python train.py --num_hidden_layers=14 --d_expert=80 --router_score="softmax" --normalize_top_k=true --routed_scale=1.0 --n_groups=4 --head_dim=64 --norm="rmsnorm" --positions="rope" --qk_norm=false --learning_rate=0.00488 --max_steps=5301
Below are experts of layer 2 (counted from 0) of a mixture-of-experts language model. Rows are named router (the router's row for the expert) and show model dimensions 96-191. Each number is 128 + 24 x the weight over its row's rms, rounded and kept within 0 to 255.
Before each expert's rows: a language model's description of what the expert responds to. This comes from a sample of Wikipedia text that the model never trained on.

# expert 19
What it handles: Sports career prose
router [104 123  95 170 130 118 118 140 110 198 117 106 100  97 105 104 135 124 139 152 117 133 131 166  92 119 154 149 146 134 174 113 120 158 158 145 137 113 183 153 164 115 151  99 136 122 151 138 139 134 129 157 118 114 114 102 112 146  82 157 122 117 138 167 133 143 143  91 168 120 138 135 128 169 142 108 116  99 129 125 124 142 124 136 175 131 165 125 141 120 128 142 122  84 119 147]

# expert 32
What it handles: Common nouns and stems
router [110 122 118 155 134  67  87 121 135 171 138 125  79 111  93 124 115 132 108 124 118 158 143 152  76 140 118 172  79 101 152 101 107 150 158 110 126 146 114 117  92 112 131 114 125 137 151 139 162 105 170 141 140 113 109 115 132 143 133 165 132 111 169 149 109 119 116  98 159 129 126 132 133 141 134 129 127 103 119 133  93 150 145 152 125 110 156 131 149 106 108 130 126 150 115 141]

# expert 29
What it handles: Quote and bracket openings
router [ 92 146 109 142 115 123 137 146 147 141 100  94 128 123 134 102  78 131 131 121 136 145 108 134 128  95 161 157  92 158 123  87  98  81 161  99 144 155 125 133 102 112 181 121 106 163 141 122 155 121 135 190 122  80 156 146 149 122 118 127 142 120 141 141 122 160 145  95 134 151 138 162 138 153 134 142 130 139  94 133  96 126 154 122 121 145 127 119 145  95 133 133  91 116 116 173]

# expert 22
What it handles: Sentence-final periods
router [126 145 105 128 130  95 114 115 119 140 137  81 140 108 117 118 121 159 116 103 112 145 120 162  76 109  94 158  99 171  93 125 111 124 133 150 171 109 136 139 112 126 116  98 116 117 137 100 142 102 188 156 113 102 135 109 134 146 102 135 102  81 134 174 103 131 120 150 146 144 121 159 142 141 121  95 106 152 131 145 146 166 152 119 153 152 157 119 153 124 154 132 107 119 110 161]

# expert 4
What it handles: Name-list separators
router [104 115 118 147 115  90 110 131 125 149  99 116 143  70 123 155 109 143 118 139 115 169 119 145  88 106 112 183 128 130 108  92 133 139 133 134 161 106 144 142  81 113 133 123 123 120 136 145 149 138 161 152 133 109 162  94 106 193 121 121  80  97 140 157 129 143 148 104 162 128 137 127 174 165  92  99 138 119 106 145 121 150 115 127 139 149 194 111 142 133 142 146  94 132  97 154]

# expert 9
What it handles: South Asian names
router [105 145 111 118 127 123 106 137  86 182 121 102 131 137 122 143 114 148 131 120 107 151 129 132 111  90 135 164 111 137 124 136 128 107 161 144 154 126 115 121  58 120 111  84  97 122 129 111 160 133 155 142 134 121 149  86  93 125  60 148  83 119 172 147 111 144 115 148 152 178 140 118 153 162  69 107 152  94 117  98  89 112 173 152 132 138 131  83 135 146 136 139 101 111  97 110]

# expert 1
What it handles: Country and nationality names
router [ 93 143 119 130 129 117 129 147 111 152 145 127 126 103 132 126  95 136  83 135 146 136 112 141  83 121 157 127  95 100 159 113  91 139 158 118 115 130 117 150  80  91 154  96 101 154 123 109 161 103 119 162 115 112 127 114  92 128 100 134 105 109 132 127  95 129 140 109 145 187 141 129 133 137  90 118 125  97 128 153 119 132 146 138 135 143 144 133 110  90 151 145 104 112  86 143]

# expert 36
What it handles: Clause-linking words
router [102 149  99 164 111 120 142  96 132 131 124 116 130 168 110 129 110 148  90 102 115 165 128 129  85  92 113 143  95 101 123  87  88 165 168 135 131 107 143 132 107  92 120 119 110 139 184 102 146 128 151 142 144  99 126 124 128 137 102 157 108 125 181 163 124 171 116 110 148 169 146 164 143 142 139  89 115  99 136 133 121 136 154 128 137 143 143 104 150  91 134 175  79 129  86 152]

# expert 27
What it handles: Asian name syllables, possessives
router [ 96 123 104 138 146 106 125  61 124 143 102  90 128 114 122 165 117 125 123 139 117 148 149 123 100 104 120 161 149 154 138 114 105 159 144 125 159 149 117 136  98 112 116  80 106 134 175 104 131 130 158 164 133  88 130 110 149 120 123 171  85 138 164 122 147 125 165 137 141 137 158 138 119 171 116  93 129 161 128 125 106 125 147 153 121 107 154 120 130 113 137 111 130 131 137 129]

# expert 35
What it handles: Personal names
router [128 109 136 159 129  75 127 151 150 156 125 103 143  82 111 129 126 138 138 114 106 196 136 134 112  80 114 163 102 121 134  92 127 149 133 115 159 103 122 127 115 105 155  65 122 113 143 114 163 142 173 178 141 110 114 141 106 125 113 140  78 107 133 164  89 137 125 142 155 156 162 142 135 151 120  83 126 118 118 164 107 130 148 133 120 100 158 150 127 136 143 134  85 114  99 125]

# expert 10
What it handles: Mid-word pieces, sports terms
router [ 95 125 101 167 124 131 130 131 143 147 110 128 145 119 132 132  88 131 127 135 105 131 111 155 121 137 166 135 130 187 149 126 123 163 148 133  91 102 120 149 129 127 131 100 105 136 194 158 164  87 147 109 157  98 116 136 124 148 114 160  89  94 137 146 152 124 135 119 171 137 178 135 127 147 129 133 128  96 112 130 125 140 131 108 147 115 169 129 163  77 126 158 130 151 112 133]

# expert 28
What it handles: Prepositions after nouns
router [ 84 129 160 173 116 114  83 148 143 145  73 138  89 122  83 126  79 134  76 111 117 149 115 129 108  97 102 133 101 139 126 110  93 145 137 124  98 143 138 162 114 128 118 113  99 141 140 119 172 113 115 134 132  97 109  96 101 135  92 160 120  80 139 129 143 132 105 117 127 166 142 136 122 174 124 101 146 123 114 129  91 120 155 123 155 134 149 116 158 124 142 141  57 130 118 145]

# expert 2
What it handles: List dashes, history openers
router [117 137 141 144 111  93  88 125 102 137 101 107 150  97  94 125 111 142 127 117 124 171 126 148 126 110 149 144 118 131 151  98 114 107 122 105 159 156 130 112 122 108 148  96 111 149 140  90 138 100 148 131 135 105 144 120 113 174 131 158 127 107 139 141 120 155 132 131 132 141 161 162 128 141  97  82 114 142 102 129 136 111 119 105 116 145 111 116 143 130 119 175 105 126 119 132]

# expert 39
What it handles: Political, institutional names
router [ 80 144 126 177 123 118 106 134 128 168 120 124 144  86 112  94 106 120 104 110 119 162  99 133 109  93 156 131 130 167 133 112 122 144 148 122 139 112 134 134 106 111 122 109  88 115 131 124 162 114 136 146 128  90 149 111 101 159  86 151 115  96 161 145 166 134 112 114 139 142 145 154 174 143  89  86 138 113 163 121  93 142 136 132 147 137 149 116 124 108 122 120 127 165 123 141]

# expert 30
What it handles: Commas in lists
router [ 98 135 105 141 112 118 114 105 124 161 108  92 134 106 101 146 107 140  91 125 125 185 111 144 129  86 184 136 111 114 120 120 108 132 139 117 175 114 122 167  89 137 139 110 107 138 149 109 164  98 148 155 116  82 121 118 106 183  95 151 120  99 129 166 141 128 112  95 168 165 151 129 146 186 121  90 129 142 108 147 128 138 125 111 133 134 153 120 145 115 122 135  91 115 100 147]

# expert 37
What it handles: Spaces and word fragments
router [116 114 122 126 127 115  76 137 116 194 129 112 127  74 136 114  96 141  82 136 124 149 150 155 103 102 145 171  96 157 121 103 114 141 168 121 117 161 177 144  96 110 164 148 106 145 147 117 151 116 117 127 143 120 114 131 108 140  71 145 101 113 183 150 122 148 107 108 155 174 150 148 147 153 106  94 130 137  94 132 111 106 176 143 142 122 139  86 167  96 133 123 101 125 115 125]

# expert 0
What it handles: Line breaks in lists
router [111 100 148 112 121 123 155 164 133 162 104  91 136 112  96 138 107 145 131  93 116 141 114 132 110 114 157 174 101 129 129 112  99 143 157 153 139 119 110 140 139 114 113 105 121 114 118  85 146 132 148 147 145 115 133 121  94 152 146 148  88  98 160 178 116 157 103 131 167 107 129 112 108 149 122  80 119 131 106 143 127 141 133  90 110 122 117  79 121 113 158 111 107 114 140 161]

# expert 34
What it handles: Verbs and participles
router [102 128 104 151 109 101 124 116 138 151 106 129 121 101 121 128 115 142  75 118 109 150 151 167  80 113 138 138  94 143 121 110 113  96 153  82 145 144 128 152  88 138 149  95  87 135 121 106 156 127 163 154 134 118 103 133 149 163 109 167 111 108 181 166 142 148 101 119 143 128 153 128 138 148  98 134 136  97 108 151 100  99 151 152 108 137 112 116 155 109 140 121 113 113  82 123]

# expert 33
What it handles: Articles before nouns
router [114 148 112 153 126 136 137  95 135 154 107 133 115 122 133 127 106 139  74 111 131 139 127 106 106  97 161 151 109 151 134 118 117 109 184 149 132 143 159 148 113 143 138  96 112 149 137  75 179 105 130 151 127  97 127 102 139 130 119 140 130  84 132 164 101 132 102 135 137 154 154 123 134 145  99  88 166 102 120 145 104 127 154 141 128 115 119 107 137 109 152 136 115 120  94 134]

# expert 23
What it handles: Roads, sites, construction
router [100 107 148 118 118 109 143 103 134 145 110  94 152 115  95 127 105 149  72 135  98 156  92 144 133 113 142 125 126 142 166 122 108 102 125 123 128 136 159 132 112 101 137  61 112 131 138 103 128 141 141 149 137 118 144 157 109 164 109 150 116  49 156 156 106 177 127  94 171 131 158 122 154 123 113 110 124 115 111 112 137 138 124 120 142 149 103 117 133 119 130 130 135 124  92 166]

# expert 15
What it handles: Word-initial fragments
router [ 82 133 138 178 130 103 127 129 129 150  85 126 117 124  79 140 103 147 112 112 114 163 118 149 122 121 126 128 123 151 159 116 114 111 140 135 148 149 134 137 121 115 136 108 122 144 163 111 151 134 160 157 165 137 129 112 121 145  98 147 109  81 125 145 133 159 101  95 144 130 154 135 155 142  97  70 126 126  84 110 159 151 156 144 123 125 123 142 136 145 142 151  80 118  89 153]

# expert 31
What it handles: Verbs and adverbs
router [108 139 125 155 103 124 131  98 104 163 117 109 119  72  87 115 104 170 103 108 114 178 137 141 115 100 113 133 124 144 125 129 123 104 177 154 166 111 141 144 111 112 166 138  89 143 118 130 173 116 167 138 128 117 135 141 145 161 144 145 113 102 131 197 131 148 102  90 139 152 145 171 133 150 110 106 140 126  89 127 133 124 147 132 129 105 136 103 114 112 159 132 106 124 102 155]

# expert 16
What it handles: Word-ending suffixes
router [123 149 110 152 121 114 103 141 100 151 145 112  98  81 121 111 118 169  84 105 145 198 107 142 100  68 117 161 107 150 115 108  88 124 109 132 172 110 159 149 124 107 129  90 113 125 121 126 155 124 179 154 142  84 129 139 126 134  83 124  93 107 167 150 111 172 143 136 144 134 184 152 104 143 123 103 152 120 119 110  99 104 140 131 103 144 139 108 132 120 143 109 113 107 127 112]

# expert 17
What it handles: Central European name pieces
router [117 105 137 150  88  96 107 126 133 147 135 138 140  87 120 109  80 152 124 119 114 178 126 116  93 114 143 154 115 150 119 118 118 141 159 125 130 115 140 115 125 119 154  81  81 153 125 136 160 129 154 132  94 127 102 136 145 152  80 163 115 100 140 142 128 193 103 115 138 130 160 150 131 150  74  97 133  94 122 149 123 117 160 108  87 159 150 151 128 116 180 132 123  98 148 144]

# expert 20
What it handles: Infobox and heading fields
router [ 93 135  96 118 113  81 140 162 119 128 124 106 144 104 104 133  97 160  87 155  92 147  79 178  88 127 133 122  90 141 128 116 115 128 127 127 141 144 139 158  80  69 130  88 125 118 135 139 155 130 134 162  88 103 148  89 139 105 139 130  93  95 155 127 137 147 123 126 144 146 174 150 138 166  87 113 165  92 132 115 127 153 170  94 108 107 111 112 138 151 129 130 124 122  69 154]

# expert 18
What it handles: Name-initial capitals
router [125 116 128 185  88  72 144 121 148 179 108 113 134 108 105  94 117 142 123 147  99 162 129 138 110 139 109 133 112 119 149  99 116 138 150 102 128 139 168 144 135  84 135 121 116 105 120 115 149 106 149 157 103  84 120 111  98 160 121 155  87 106 134 126 126 151 157 123 179 186 134 137  97 155 129 118 127 141 139 118 101 140 151 163 131 124 173  86 136 101 170 151 137 129 107 157]

# expert 26
What it handles: Descriptive adjectives, word starts
router [106 132 127 130 105 130 130 115 129 136 111 149 147 109 110 112 107 140 122 144  69 144 136 167  98 122 140 164 126 154  97 140  89 120 140 142 148 143 146 146 115 141 171 122 106 126 151  98 162 115 155 148 117 128 135 123  98 143 140 146 114 120 135 150  81 143 103 127 180 129 195 160 166 138 133 113 133 136 113 132 146 139 136  97 122 100 157 118  99  87 167 145 106 114 118 153]

# expert 21
What it handles: Plot summary function words
router [106 135  75 122 123 104 128 163 150 165 120 157 123  74  90  95 136 144 111 138 143 152 151 165  97  79 122 165 116 117 127 138 114 122 177 135 143 135 154 135 134 122 161 118 120 116 104  92 134 126 170 152 113 110 133 122 118 160 127 108  97 103 120 180 142 144 130 103 162 158 149 117 118 219 117  91 130 139  72 146  95 127 143 139 107 145 149 107 133 131 159 134 108 143  96 125]